config.yaml
n_layer: 9
d_model: 128
n_experts: 128
experts_per_token: 4
d_expert: 32
d_shared_expert: 0
activation: "reglu"
moe_layers: [1, 3, 5, 7]
router_score: "sigmoid"
normalize_top_k: false
routed_scale: 1.0
balance_loss: 0.00343
balance_bias: false
router_cosine_scale: 14.0
n_groups: 8
groups_per_token: 4
init_std_router: 0.0113
lr_router: 0.000444
vocab_size: 16384
norm: "rmsnorm"
norm_eps: 1e-07
tie_embeddings: false
optimizer: "muon_variant"
lr: 0.00214
beta1: 0.93
batch_tokens: [65536, 131072, 196608]
seq_len: 256
train_tokens: 514800000
steps: 4013
dataset: "wikipedia_en"
Below are experts of layer 3 (counted from 0) of a mixture-of-experts language model. Rows are named router (the router's row for the expert), down (a neuron's output weights, with its number) and show model dimensions 0-127. Each number is 500 + 40 x the weight over its row's rms, rounded and kept within 0 to 999. Numbers have three digits each.
After each expert's rows: "comes before" lists some tokens at least twice as common just after its tokens as in all text. This comes from a sample of Wikipedia text that the model never trained on. Tokens count by the router's weight.

# expert 5
router:498485514489471540597515506519552439512530454449499511509457512475514550444537441492474421516491467471469482483520504517478592506508611459481553564442551487431436541519521437449514522479485568525487496479533558562541477522475472509523518560550471482530484513495530452515489427464527445519424486439538476492492463530488418541574508517542510521521527409546474467472536533515480500460413
down0:466407445441503524496550519513530507460478457454533471491412551469493478474477454529519471545507477487506490441481507542532477466598477533559548464533490556557554539475476545459478439558475497529497457503480537507543543578528456510532512505488504502465488471519500495497529496442443579608447508574452462499582503560512485499428441472419488489502541508541483500500473432502461533456431
down1:502517511497471456458488472467534473490508527462560504445513514469522492433456498587464531518436488462516443514553508477454502469534456465481402461526512481535512446504516529497440549490547461500571422513529518489523421474442567498556468529449440444481490539520513515429504435569470486550542420600470446518559486509507572518501539487546449505529467515544483508501449514430510508418520
down2:510522472543480529524468454507496484483492550500487475526450489505458460480506560537436508451553541421553616499518482521505555598512528548538523544497477479507499527486528526481578474493533508551534509477515486525500529569505553482518500415531514497439487529515553418429470528558574507641468572468479482484521468513578476420497452510495492460535516528441449491462505482455469502534513
down3:538532389536532425488453474513518444502438593471524483479457515549615450531444465518505512452588420453494440520519506526521512530537485463527546502480455496528548419441406495499533547488509544491485534478505523458419517433451480458495506475490546399518501533554539493434527479546483500466553505528476513488549533479481472484544479522488497497481465509524475463496469542462522529450503
down4:467498486488507477427492449509564477510476531495419456509430509509498487500476494526538553535504517558517528430500477543539444538562492542436481502494511425598494587455472486521449539502495450481473480517507562446535454517470579501458462528456604472491454605529502496439499568498513582562448475481457481486470484442490493525498513427481502493497513524456415513478491428507494503552512
down5:539490521396574495432479510500467467502513544446510449527561501502484477545490523533497522450473473531441529612509509553540489481476511515521521563514459581490469509516464447571529411459476527469504502594449553499568517461473548469515508558424531518501514467529601431465489515528482497503426476492523517457522509564460457554494467480470521521465427508468493510491481488522481451438562
down6:523549545489482584512494504545430530425499504457497444446548540530553459462507527499451508456438491475583506485549491436440509544515501520539456544525472433570501477572531504528467521444472509469503553511524474445469503468473526503491535520452526516496466480521564546457534550521529505504545581549419453459507495453571432556505444505541493486502529502520493572571508402502554522544536
comes before: "\n\n", " The", " He", " In ", " In", " This"

# expert 42
router:441558444488538486547527472433531476486501481545507447554456550506459532455490503530470543494474522496488510517489555561486495524506473431440487471427561461444486517491525394477503446516466455510530495492512527509541473497388565430494500459439518433536475581525487456499477493482481420511476456463556548424459426471427483467584543508470527495542481490538503435485490476564500514498474
down0:594491457511508517460570441436537439554515485457552498459487468520411441453506492528503502524523480545426518463524540515553567502529442479526494531522463504558510509582493499533469427500531497497585527519460420538460488490439467464497551474489551508521478543543496538484502527550460524480401562529453487465468545404489509520535472520490506462443535513407500490481522507508473495580468
down1:538486536503518492478505514498483514520510565414471528486525517487537555522489531484468499501503515485486433493432432467466448463474451496575452415467443444457410519470540534477447451540550436458536475523558441628471428532532469531508563545391480471473496552501504510496508472500534512475549492488521455472459513537609487471501483523489519462451518436458522465533532489504491452526479
down2:533531400438492440549480539483503525464463531518485500480552585533557522506471517496453485579484461492506490482493437461519441512532542478521447515513539484558506516431498493503480509556527431402541507601508540493458449501473518522434510497477536423532501455543521504516437531417472508511538518528441467473489458526469454494457548440542501557501513427513561459457486540446563550501446
down3:511463495535570465504469471587470549487543560453503532480500464484535433486521530414500506533503442526516534501559481508501511537507493505484515476527475571526538487471444478497473492469477457480505482570478545570458541489528522555562449479467566419411552414510517457593570455492450474541471501554530552568508492508591556530507485519550535495485513454504435470497553553518490459454521
down4:489505460532534479625512480466522515452560533509477500468522522457575516436472551528491423465491490501524499509488507455447569534489433451448490511574487530519544486508529546446479618577590515451529422454527509539534541529497522443532515544565506505540495398444515480543524461511498556583501470523527469511502481470539456536452474492480482470500495535476487510453498469482518512575489
down5:570484463499496524524487471452508465444506450461490510583530510433479467549485491474509564465540507564523471454493541531382453482505477464414475545493504581473479496473525511413468407501523494421532509549500504496537504461455495526543490567454455493529461487498506512448559406448499454487503563520517514550469485459539517429567510508491496561571497475522514503433467528520544466556467
down6:487557541498530467461499475471472503493547437505488557489528485518519505494534502626479497529505545560508581536538525535527429499466497616508485397513460544550515486444555455524522421456487500467468501413445532516459506565385483498506532479536524468482486526535472539484526509520513509482488520482507452459490593471477515532474450517399452487499459472437499471474508488497540440533485
comes before: " | ", ".", "–", "; ", ",", " |"

# expert 39
router:493513496507496533483492509525520505482485476565494471460540533513491540448439484503442398524459496501475442494555548480544570534510544475492517505444549533458421495538494461461452564449519522520615510479512538490483444503484523429550451554409443499513515481539449485505561483505500493558396544491564454461492498509526467502577504511504521543501480379526490456502508559546509527564475
down0:549473529473575496475525465433447479533552465503542542420549575486508533540478489405461507485452506511472476481491476503536476488466524503481507546520503527601463465499463512532472505573479566528537510409561479524458572537537477481507486496441501581512493478466589462423502480561549420480491536487579483482534505461492488501549553537524465469431437500457473535503525469538462521505443
down1:504532494435437552502545522511466529377543440553498425483496505454445445518480446478521536500562453522490479437516533439547521470511514517590502474490506486477455503479513523423466504517510512472579500546561496538443503519507476500492418561463486523528508433556502545487500548485509456466507459488554457480424454490535459483467518567543558483470516567552544553454451560514475470556481
down2:459551478485449560523427500560505500592533528520514471523543540526456537489463531536470476546520464513509521455490513444450535518516528532487482485523486476581542443458512463557503569481539462580518482513480480456501542472440562602480482446464462591496437452574477498490534453488507498516488458588503566511415461536560482511536541540493499505508475555484458499528551523429439501542484
down3:495522454533411479483502513547490462524554490475476487455465439464439478475463456540404426466492559501504580518503504439477498458493501524430478477459532490490455507554533447483523459508471488632509511503499528525567471464456462477495461539533432569528501490442462556518466511514537509524495539496555524535525553489574517488501497553484379448445502520502509508506456464436503507551576
down4:477515498438507505557463480446451591460606458436423500526517513463449510547488523468524495524523463505491513482449422529519456520478431487483518470478485463520492537579498588488483500525552474534452394560493470530518475572505497506468547512492461471474484515507493545460466516565483449430521503563550487561448511498461503571566510497550509448477504399523477528544521476498539537562490
down5:481516490555555516475482540490513401538494471501481421480493542497518505537486520479494443506488504511535520482533538470497449431531408565487527502507465529417525519502515488546563508478516438477482480529519518502576529475498420494431524465516542483474487463508499506517461457510525601496525462511477513488462473524493389510500540481435526572553496592444590460537444467608461495499559
down6:503502464471508463468494490481457499497502462500497509531552561506496505486512477467457439527529535541516444508569469455455448504486511453468482473501505534512512501418373516492504458459486496452449555470435493501497605482511493535594408448539509516483531551470521509527441587532534495595502536491511463410526475492492428455505519516442539444498504508514459582490419495544519547452538
comes before: "\n", "\n\n", " Green", " •", " MP", " n/"

# expert 94
router:503534519520456526585507480512520417520528472518505493527452509456534549467508489507438440499470480469434484532543514514482591484484584509500541606467553462458412517535496446466523520442502530485470479453578580534581427510507492514486528587524452485510508567496504473539511441476535474504437498438545484464541470524455483535555513474511525547516522452525459421496499504554520507440445
down0:444525579522451541578471531524465465465502485442541492523522487490554548422453510588486494526416528472484479590553494460439509419513514432498516477463492477482450529521547480524430517450457486509548456510547525602527497569506479498500450491482472493514476469491538449541515504544549489491518467561436472477492492456586554552502481493488502444479472539551573526561507446462497489460461
down1:416498471472484482511507470454546458515471570497528524426508460529475570545444504578488521532511534503454395491505489473513529463536481494458467425523459472521574473445563534418483500507468580489602465465510472517568462516503494483492527449432426503569525500491483531481498470428459513491526533562555495527478503524560561473489531523554432439523491515539492512458458534444480547486486
down2:372525475539497499478514464484524440438489502512488500388497473531477595488582488522508483476511514492454532535506522501496461488460531453452458566531434546494437491483441491566474484442545543507475479575403504453496439509577511504484501433477514522543439527502507421427473483476491450516481482511516459512474524589516490440486532503454521524464430551452487502497456501482517546517467
down3:511510424504508478481446506406524535443509507497457470508551514502426450503486462539475545524478447522453414513545517473563419523548541534527452496511514459548508478517495515553458466501571544471521467482479503448514537524418560515497514531458435560485518473501416486445469480543468585425516511499477491483429534529473548498433572486470472466549466498515532574475531455434570499535533
down4:571380563479466559548500500466468442509497553498548417509499506513542515511569514505534490433495521549581527491510458460485585485513541513541548471455495472525445540509469397480507562479425566480473506461529520521510514431517479523451516465548503471532452466572560491534550475499537468447476535471501528524466541508546443455509515552505514480412525482533511434498473451499450473474531
down5:488567515512466541539543536511501448479482519485512468517586508484525479490506522401532464460478546577505515482564495500564560473479501485504484492555487468458490563527520486457526408560515609461454537478580523443483451554521467508500440546512576637507531532454525484438499505525483539440497475490526521491472550501550436491443467518549534501443484497501475470534493550543523445488521
down6:436482480500532511493478446526545538449502443528482588458569496481456490551470429531493517463483549454469541511476544567548445518442493528480479502504542515516413516478523444516516500493471460468534473528557486488454527578522455460545565507398556404506495494565599531505541570495517521465497481485542468507441495418474541568549509534489515549519477469520524499561513481507478492577510
comes before: "\n\n", " The", " He", " In ", " In", " This"

# expert 7
router:481471479490547519475521473463589448515415564492557514518476511489523474527460476596437493518514506427432565442536538511489539548532545481497586465396530476499445491477535476467487530478480488529571489440503535498497458507392611552538495485483500471499457537507532455456506504519477443548461499521538514450533486492466503564530566522478483514466499458571473446525447523515494516447486
down0:441454574551494518437491404535525507457422606516525488511550502508483496436512473471512484482515542530521549517500453540514597532510470458519527494518488545494506483497562499455479548495563487483547533507525524493493454491501519442538501461494501500564567526463456405495497431547454475589475540541585533482481449508486451485576534493499509542543553460456492443515491584516476461434498
down1:476416472583582432540489486539503451502543498509527554474487442526473549550477514534544504478488524469594446522489476532405490507502485520453475441533517486490492516478485493501443458469507437525446461553503455551503540455569507515510569496510576471481498512594538538550554478505504428521483483505528484517492436443508547486453523422463483477527583532537544446541474500590490546489507
down2:462491530464482531475503461517520489539573533510466499485507542601479582422537476445470547546503527566518481481541549488463573547510479540516541450532484432556418431504449478419497466450500468530539487540464558507480495405475462479499534511543448530527544433449521432546468525549493544491504463510527474524493560539515505464497501508468507455486439509486422555473414541463511544489513
down3:410510474532527573503517522605524516512540461539479549480504512483469432491485480538462494492481459507513513436501560555519587528468518507479489547529520488484540579527434468494495540567498540475493483495482515445446478511555508492504536399469473518498499537497508446421532552512507511561480481495491562486510523495520452573477577492536515503472511446579427398518503558428513435448449
down4:485557479406446452514504497540492501534551482503485502490499535495473432561476499462416480483512486518402525440576539536476485508490547448520429501549563500535528518572503498419463582537477460526486440516569517507499465450494519517549501455449423507556505451454521538513515430507520513506516538441515523482465410500455478476549459563507484473469518565487488519417493556453465477476447
down5:505533494406517473552492504505483467474480480566484483441581477548505499548508483506476456528501555518525509473489486464571455518492537486495477405491527504448443446517488535470516535579528497518512461617549506551544489479458529568506464470492524400580511561477525504490497474533554492551496480521517416462483544515551493510498453626544458477495458489467461468423450543508504472472544
down6:526502535475497473543492530539496497524435451516576514578477496499497491535478514463492492520510572481479565471495492580553489495520457463522467459481445487444530456533444445580479488504413509557452451447522466519459520458478493519461476517469484434519539512529513485487461485552512426578459526480549541497501498423467544464521488513419468435499527517479491501519456507490336413514475
comes before: ", ", "2", "1", "–", "015", "019"

# expert 70
router:464542481482509485472540477464514430555528485525491469525472558466462534455536456587483482564469507503425508478597529596571486505529487497462527543461505481493516541499465462490536520486550496543505523453536469538512477506403506423565591529510515421553509518513473483493515505493544541532418487532591567469474524481512512583482533491497558483511502479559456442477430474523474565500460
down0:431552468421509558563474440516549459511501513520496474469457487521474500437548519502478513473466453580437538527487512489529512477504486518592495515437502503479581545512522482472542504511456535484504491542556586439449552486497468544524467512536525566499501460435526541507432531534524441475427481519458484398496434567523501532477532513510469518543500521473468417495578505507478488567581
down1:525477517509448581533520535538525455473501474457473533457487532508526538498522481548552490462505522530494518505647468512437451469479367597513486473568557482522541558514488545519520472447478526528462508527500489510496473486492490499481472454454543483549509468592501541516515454471503484491506541564549546487481492470513527573529472486454518477449490502478442534548481365539467455538508
down2:535520426472500505493468550403460494486495521471504540466393475535510467501482506499544519454467481592417426457539472395516515420509505564542490505550430512531491474512424528510471589499470509514568546483491547433509477505561522482499524526534497491524530533483522522465494466458522517544493473491450569542566544513570520537465497494502521484469506520550526410499459407511504484462487
down3:539551439460544449465559482482539537472457473496575570473506497457532451495504519496479519453470488466500462516497465529520497509543607435476468439515486512523488477547576544493445454498547469441529552476473462499507403503503490532483531546421518610506436540516501503542463469564522543491461527572520459489483605436503502456532523468517475420492480491496526548499536465458568485477521
down4:555522495451504507485478405538445527489488517510511479452519482429472471569517503405542469531516518514495438480489507449546504518451465465516516480493502515499491497546565514484393436570506456466456449569528544523462538489447529506494561479440551426541518511566503501499461475461522505409515513476545528574568486480496512555443468497493494591484496534501421576496518559554492490449533
down5:482572545493425484517456478511444520488448498498511465573529471526455583434446540449497491516524410511487509489512421454494470483502532477482479478485483475588512484509539452488522603492464477434533497554505555435539500463447451528526520475435433461509447495455529436560540548512508495540499509550472468500493509487446478501457606480484502489386531433503549510462504456533471494515481
down6:517471463464503454458471437541496466485524494525509507521537472452471403496530478531493440565533482473486448490503486454448503437442520586472447513463479438540530504478520476535522456491524531512489641557469540472407535486499560450513523577523583503548455457474552524454457481498530476600509536585541471550551460463498467506549468490469498506478542516485513481517442505493507526446517
comes before: " | ", "; ", "–", " |", ") | ", " ("

# expert 58
router:436517490485568495489478482511508490490413546488535458535536509503485486386493465548451496516509507394492528486609534500490555476465532463476578492438505459503457467531511424427430483459478464493546465517547566489476481506501509511555521511448533518501535560472552524471466490455552547517444548444523476434539449481486427546560558536483543535506491474533515489490421508487514518427498
down0:434377526515470412543420522533470497497517576483431467478580446565450510541545530467496487529592512457492530529499519493498482497587522490485469477569499531572492464490496558460498525516534535414490485518508491511562458497499509522432469503515459429523485466442507531538480530481493506473475467485556487568540547528519526426471497440552435508492474532465489547428463541530470493477483
down1:531520543486455536496534458512486571508466591493495494517516494446559509433566476441449474505423495514521518519474443470549541531527487524535498547453513506454477448495576452523407470492484534486501460473458522484459488454567506579503571448451404615460544477412525532473449458493498535499513546509513543531503601497476467512440429548493462515493476480515545502501496516482480521503504
down2:492527479497460477527448486550580567414467493459451468438483517518549410553458521484505581488471471565486545431500498492494469545542500532554475502563526523522456512543484557411517485468441492488538501459471493455442547470494454565523499540541515443495489605513519517488444509458507444530525543475497492559442511516458465521523500488537443491524564518544550551514517521574446567548511
down3:423473494428515544500517525553534447479544555567417487466477417474538478488518522424523528526467509453446488572514553427527483526523483494466490502439499443512559503510497406503463461489451490572522519532565488500477494495484506560498496519501482502454531383459492475484469458503439474467453524487524584583528513516504424530500441474557516503452608545477497485473480523519500477512508
down4:546533440470507489497490576478477491437533492486488448443446531491464523580500583463484525460433459507491524487493514444493496465493536506473476537506514434551453605581505535508455445517446501490513500559517509480520506502528534490444597516485470493517567531537479491478516450437518485450468446513548491511430501507489499560489507565516479515577506499498485558483494601525572527630507
down5:520512521474497524504477548581489452442439425421487536454532599416524537528483510462505470508522508567486461505520513522494545504550509520530558519497452486503448527653554523450498507552511539475477470598476512472484523450522494521438491487531546432536503476479406467484547470475501537545518539506467513495518470570518494487425559477547464572506504451482508483511502538464500502443463
down6:536599497533529438431474525557519537505530487455559519517555452490459529502542455519475548439423488475469531526470510522503519545506534470471525545502492515518433538483431525498483446416595451502516544552470508590398512485525530553499505540515508487467454581505433512529469462500470532503491527514486468495476519475536539492520426534542446531505429478573497557564527570480555519523491
comes before: ", ", " | ", ".", " |", " | \"", ":"

# expert 14
router:524542447533563416533522466501501493527500490462519510434498503507547525472506424565502504587433483464431541547534476558448488511442555470540560539408460501486499483517465505460460483485528498508535472506537564472494506579407544500490532497492493483537523566514542422470450458472520449499486507464587504457510500524493507561567579581477451521503495457490484441531491545468528491432534
down0:489507514452472491472466541576533505531581523545528476474553517508478553531516468573480468450466498504457551502499520474446495526547524506481489443411577543536494558544531539443510494508513516472495533511534489462497652445458518495505542413535557448442521558484562584495553549476486479457492444521491515524559467483496544555529483425518482495530520474545515502467469545563483517519436
down1:496443446489568469475508468450472468536491515536520546485454473487534485605503451481513511465503482471498531510403443566484525529451451447492463530467515550548505567494495443490506494486461484471507555517461528580471522441527440514607517499428498475467451516521515496484545501448596523454488513521468463453450497508458370500499484476510538529466465497525507545542492411529502586523481
down2:471468492553530506584500581488542508501475438472474511441485465501508504530427582473535476487543460495473468495558560569496488504575538399477455531586522565463503445479552496448474513476595579467442472468486550495460479451558498531477526541515520587490471465473478486485493524550510517496480474499518502487426502542512587549487474532520528569499493514558509536481541522499560561529466
down3:491523457418460482553481524497531487473464476513583464506549506442534536537399492531467451464553487408537418499539572564427499556516487457476545541510520556442478475459517411472462557505493435472498450507491491543469513469519494455503521559529451495534452453471493523440513457507546452437496468494478496524397546441485428475514504541471502487507524512495483514470480534521540550466565
down4:598479549521524575475517511503464519481559525527423450513472531471523456489467490481480507486469529584499408494460496500484511453509483554525582497522583497595541519568467545461490497535519549505535511501524562504458579512512495505512502522501557512499481483425483439464413516478481530464455522498498479482503466491542556502483512484595462553517463432468460536409444588522504482519443
down5:471522522492560472517566500454522522465493457515468502430497485476532506514470590562507482526509439451520488492573454552488472459498476514448433554538496535563482462500490440512520483499440508485515485463496473453484520506498535481492524541462509500480547473505515463410435491470544438508437549492428500524423453459408542470478501489493540499427503487552601506387467431533524541564559
down6:475522508497476482459536544501469478499520466524423531475499496445432521573536486504407533499463460518503561552564559527464523421505461642527516530532457494503435597462542494505493585518507533415498536522491507445509481470466531461477507543439460570501538505460457517441479509469498528503522515539442515500448505593528512548489463485511516516520559485503586492521461471506542440484484
comes before: " |", " | ", ")", "–", ".", "% | "

# expert 41
router:465497434541542512487442469511492496461468512528470489481543520530491589457412543543498440472512470482517487505585578497503538536546542482478547467419522482457427459490512493447482530427540498520594462533513549508456485532442553434489526552477472488545434508593496518517506404511469543510427504450524520508485498536537443456576475504441490473496499408504482455496508542473505501501459
down0:581545478527448533535528489532464512513412537477532596437542500434481489552495454499553472461417521565495539511478479438463431528486504473436452482497507504472524548516512443507522525510574521512429473477509504494538500559526502454559555482574422521471495514445454565512493481477473490492544507480459550531473510485479575515463444436583482551500508482574470513488468445556552552495481
down1:511461508535597420475489471451526522432497513468415511479528501540442513431552498529529422496513512444451512474514487556533534418443546524498548527490497449445488455476508440445519488509498499472509495518449544487456466513496548454460456530557531496456601490520410504557432540533500578516479452513431442478521495518486421440527452514421483547537469514492497487527485468517529514479457
down2:492557538421472515457470510483509519523560502554519534519461563521486487563531443452440497553491543486432513469470462537538493514451564431506507450513554520518524548502483531567484500514515455525448486565478417498518487477463510612520497492461520403434491489440502504529564539452559418482544502563494503477549528457418520484494549528505487481489449577470441518562520557465483509497514
down3:448491501543558475544491508475566486481559491505465511526450473489599475507485489533517488522456499493530499498524441549502390543521555417452436491493478478520516529437475453527561454439491428512450504504487468523482561479449528557500517438568531391506516602479517496562442541531557521531512513485465475499564539562455453488458556507481470470499502482523481481479558552519499557557512
down4:474520478549449462509490479537476460486466484512520499445476423509496469550440542507537486462544465471598468506551589452447511491564467550493484469476517491515561449463476509493468570430494487592535537443488554487429552478452535499528469557585472486517526504538569547526535451503451497464441505551467589527514543556555505498564461438506504466482550507484430460515474485478474475524529
down5:454463433480580543502534494458528531529473535499430481454480492494452502512487501520506509533520508485521544465481517479542523475521609511516569479497536481536480425503562580428466573498499480497564459536453514489417440520479577445519524496497578488512470477520489469454566492431507507543490512504523450495476515512474503583473501472574411466445548497547525520441428573478442553515472
down6:526514524519537528476558526508501468497571421552473442484456522481493509505481412526487522502562506582482498481499562523534508521571504465486527551478441476492443530502468552470473491520456444499450386557425468494505505522502547521467489476501556426482509545521442518514550572483538504435585533481530454526478455448497505514515514486510464488476466441549563642522555510493550509504508
comes before: "\n", "\n\n", " MP", " n/", " ·", " Green"

# expert 72
router:473543525520537504498417508512544469435443574522529434540462482506531548434544433516493461493497495467492494531504428553522502492509527443443511525493465492568456545432518424524495548435538414529495478438487501535521434531460567433495469525484572445543555528473515435496447445483507528546492469467620514517548481519504444538469505517471469505484466493539459508467519523562543497443478
down0:470496499524480560574476437426503533502599516479487417453575556529465558514501561447544484549463489451513495484476578450531538473495482445489500500478468426501541523480471426505465552490446539484495504443499510462411517542520522464493501495482539527517452492525496503479466512555430497483465510491523515440456551503520509596486513569479535509449532535441560552506581404473528511530492
down1:482519431490472442500457443446474511486523542503494490508491528457500516467482486508456462529492548512509450410589549482487484517574426498529492470470534568491497491501544498459443591452583460532500536600505487521534436517480510515506437552544495522544571491448461553597472530551464471485514552489485529509487460523516484461571521505529500513533521470536448423556409519513521531574492
down2:526532494445470487528453490467500516442463538480439474435537528454499615552486490466540507493442548487468513474434510649514515474474529458468523514502435456450470529539525504516443516593459505459461559504501499428446511525489455514543542529455532518540533561543461567487503532495510503384520501474528444559505494434474486522556530517500500507543561520469468468532472511479479541492464
down3:395547543535470536462599506554493551519402604545508489516544505572537525456468477535550422533540464485563513523516550492532527505497414535456485506509535490500463540488492472547470516486474487466480550460504525403498527569495502441519485572511559562492465518509476507536530512509532485542483486426480527492512551538504449536496480480430530524521462523565549466451570463505527463520523
down4:473508451500575569405470463394496510458525521481473537509468517465518476537469515474497515516475461486534473480476461486579525461487513468473526466549536540508581469461503554513450521481497561516568530484518560525470509503437511612460537493534474557455446420509480486481490511519486555514524486521451431490516530523505488517467419391547430552520451499567462470549529519463499502567516
down5:526508514488485530553591511554480486483468554516469516507474494535573476529528485562574473553526514549560569538574471523516489514536440472489535422490523485499508467493553418405485483486454506534536537454481543505467469582485517489489381549488541577557518518465527468430447466504462511460418500528523481512472517557549501461486481448500440496480478492527476462517485500473548578439469
down6:453504473564512502477533585428474429508495520499439537486483492485491538543494604468514486547439449526573497567469523518533433500507520490444487565581522438466542461534488548463527473519570524477555461479480449526471494447463506475528544519561487503488534549440416506453537474530496495440497498539510435517623497430550541489485554509463480465554485500462509505527443517482465527484521
comes before: "1", "2", "0", "3", "4", "5"

# expert 24
router:468518493533492491585500431489477475510531502521526546534463504489460544463460485536420458540426486402455499472522510484466534528508576458511508497491518485464410519517502507484426518433504499496579518514511524568538525482502512469578525538475494508566519517500555453485456481456445436557431504456535494503549464525505476544529501559540527523558554453580488442447456606530498493473425
down0:473478459494508473532526397496473529526508487564454452529535586467513561533526520502506526448574433511504580477485486482453505444532523513454509513447559498471546553542443447522483516555531459479499506524391473479467523448531525497483427494523560416521494511486599479493480531520462503532500512594522510512525446487447547470495472493444582504510570530459423498496448497452511474465530
down1:579554477488485505450526461470488501409561549549555548459519504492522441480472447546491409509481446449498461473561517477470489511511517485517424532461478509562535487474473482483552517511455487553547485455537449534526448508503538515543430604544497529492467501529468514448452467564463416539500469540482528597497513508513544484528473575552416391472487515494497485498479481484472525490494
down2:496512477471534542597470452553571485426495537508491533513462526549503497443559451564487489496592510501512463497510502480519515610561568488534422468429517552519535531533488549509472524446424447528522545449486507497525502515497504435487517476491470410499479469512472539545571564490551506460524545488543507468492551479540491568497427525508506487536457475473503549398470514511511507466434
down3:523445551495449532501470513472469528514563427505428526606478484496535538485566490506465530497456570467510488511448471518494511466482472549541543462472488554481502571526520463512563502545504504465477442525460463495565507472486458481483414516549463487513560469432530465529441518505500483619491555509557529525503451485537533509550526467500572450489581470493415512571547512513437475456457
down4:525480512547559567542487572505456490566549472437476478449472443523442526499501526497468544509461487453513487530469516456494484453426488520554506487555460497489551401513507517401457468443441472475515537425513483533489475528518494544523474480579514526437464555488502560497505483491429434528463457491540410528561438546510499520433525469535497540567482567515502501421468530493528476464468
down5:591515510460506477492523492475537513439452569512552474439524475504550492551464498518490534483512471498508491508510483534499497546499508494482513500573496374520547496531520533545514603464523497488497504456519512464528528532466538495453517400473387503507505560456530469467503538544449487484501540563503517498499518458519500484533495530612513401484406553517429493472509612498449521497500
down6:516535513511470472534474485452470513437514466494474518519458447491536505490488472480515423537556481526502504521492496562475491525500477527472496515506534475544536500593571502572450489548494550432537482578532548441404516570490451419491493451493500500493639459493488501500429577469486481499542492464482500478473549410484488459526460479610511578482515459513518559489485461546515508517452
comes before: "\n\n", " The", " He", " In ", " In", " This"

# expert 10
router:404511471509557499552532460489485489444442549473525510486481475426602506449499465497463495533499501438441522523518477469462526523543524388474561470528513496536473513493542452483481550469481488523464443422494510495528471522474592427544499570504524444520490538515548439484521534528526478542477483453554486473503480493484513564502565545476473555524495518598464544456512526567451484471413
down0:494491466504403516535496503566485543455485560485510487443474461527508458430501554401557494478557501567568555563490500498518460419562551514529396554479466495485523516541470495443491549469506548488465479546456509498519532456495466433505540539482391608470533496462513529443492505572510475478512449481479502543489556470521534463455495554505509523506500522529506512481487496451419506536482
down1:548528519515511530491491490439528502582502490480449453462547414536572462500531433492477562490490496520596463504509451526442493470502523455467478482505488548450547451520469489486542490469468466503497578464464521559502503498525546506443430590500536481529471485455512451481468400502481580483473492514533446466543441583584510520490527479522431506512461528451442486530482555480510594494547
down2:493442551521463551507490540510455533467542585472466507479471474564568644474540529487490516526483558472534506513496544442516550486459530412548554494507457530531550531441524488474522414418483503474515458520444484505514506567568568441522539493519488469472493455455521549528485525450542508499453552546556489478505469521426502491545558532507477504502498497495504511513562473603473466540494
down3:447501519491506504525542487478400504425472461428470434491553525532526500476499501457545486544563517493428524504438496468495453493398479488493552455538495424555440538494526516479542539456514500529423525511538467446475536494507503431426504497467565509485491529526538521544495565484438457449511441516415553434443464545522510447479461525507528539447510517495562557449544450552518485524501
down4:479553443526500464480399472504450520534501491424540526443531480438453537594454444522539466509511508462483555572546552535528553518563458533454475475497566465505522490540511504519497517506555462471570423483537487543497484485578443549453467481538474445511487466448518500481456441495519430527456503512535502483503381563433486489509452535512497587486533455493510506500483470438498491471498
down5:550546470545475480443492528470506490525521531513555431496561538549436568447540466452462539494428475503489507521518452454507527444523483503526581502422459436483437402480498526480523530565551482500561527513502526491493503530430469508488444515478478504542553525464506420516466476409509552517456480478468438439470489448462446495527484488523521482517562467402555537513543518519511589485501
down6:515511426502383474545439520505483509509497542495474513491479453447504486514517495480472495451447439478568565469451467506504499525511525530600475442431506486556449394547501521490517548512450494511552565502463444535465444554428518514525463492487383478498468493531468517547500440545538451486472600524553559479503509519523458470512509485568468480467496491513416508540499516493541497529510
comes before: "1", "2", "3", "4", "6", "5"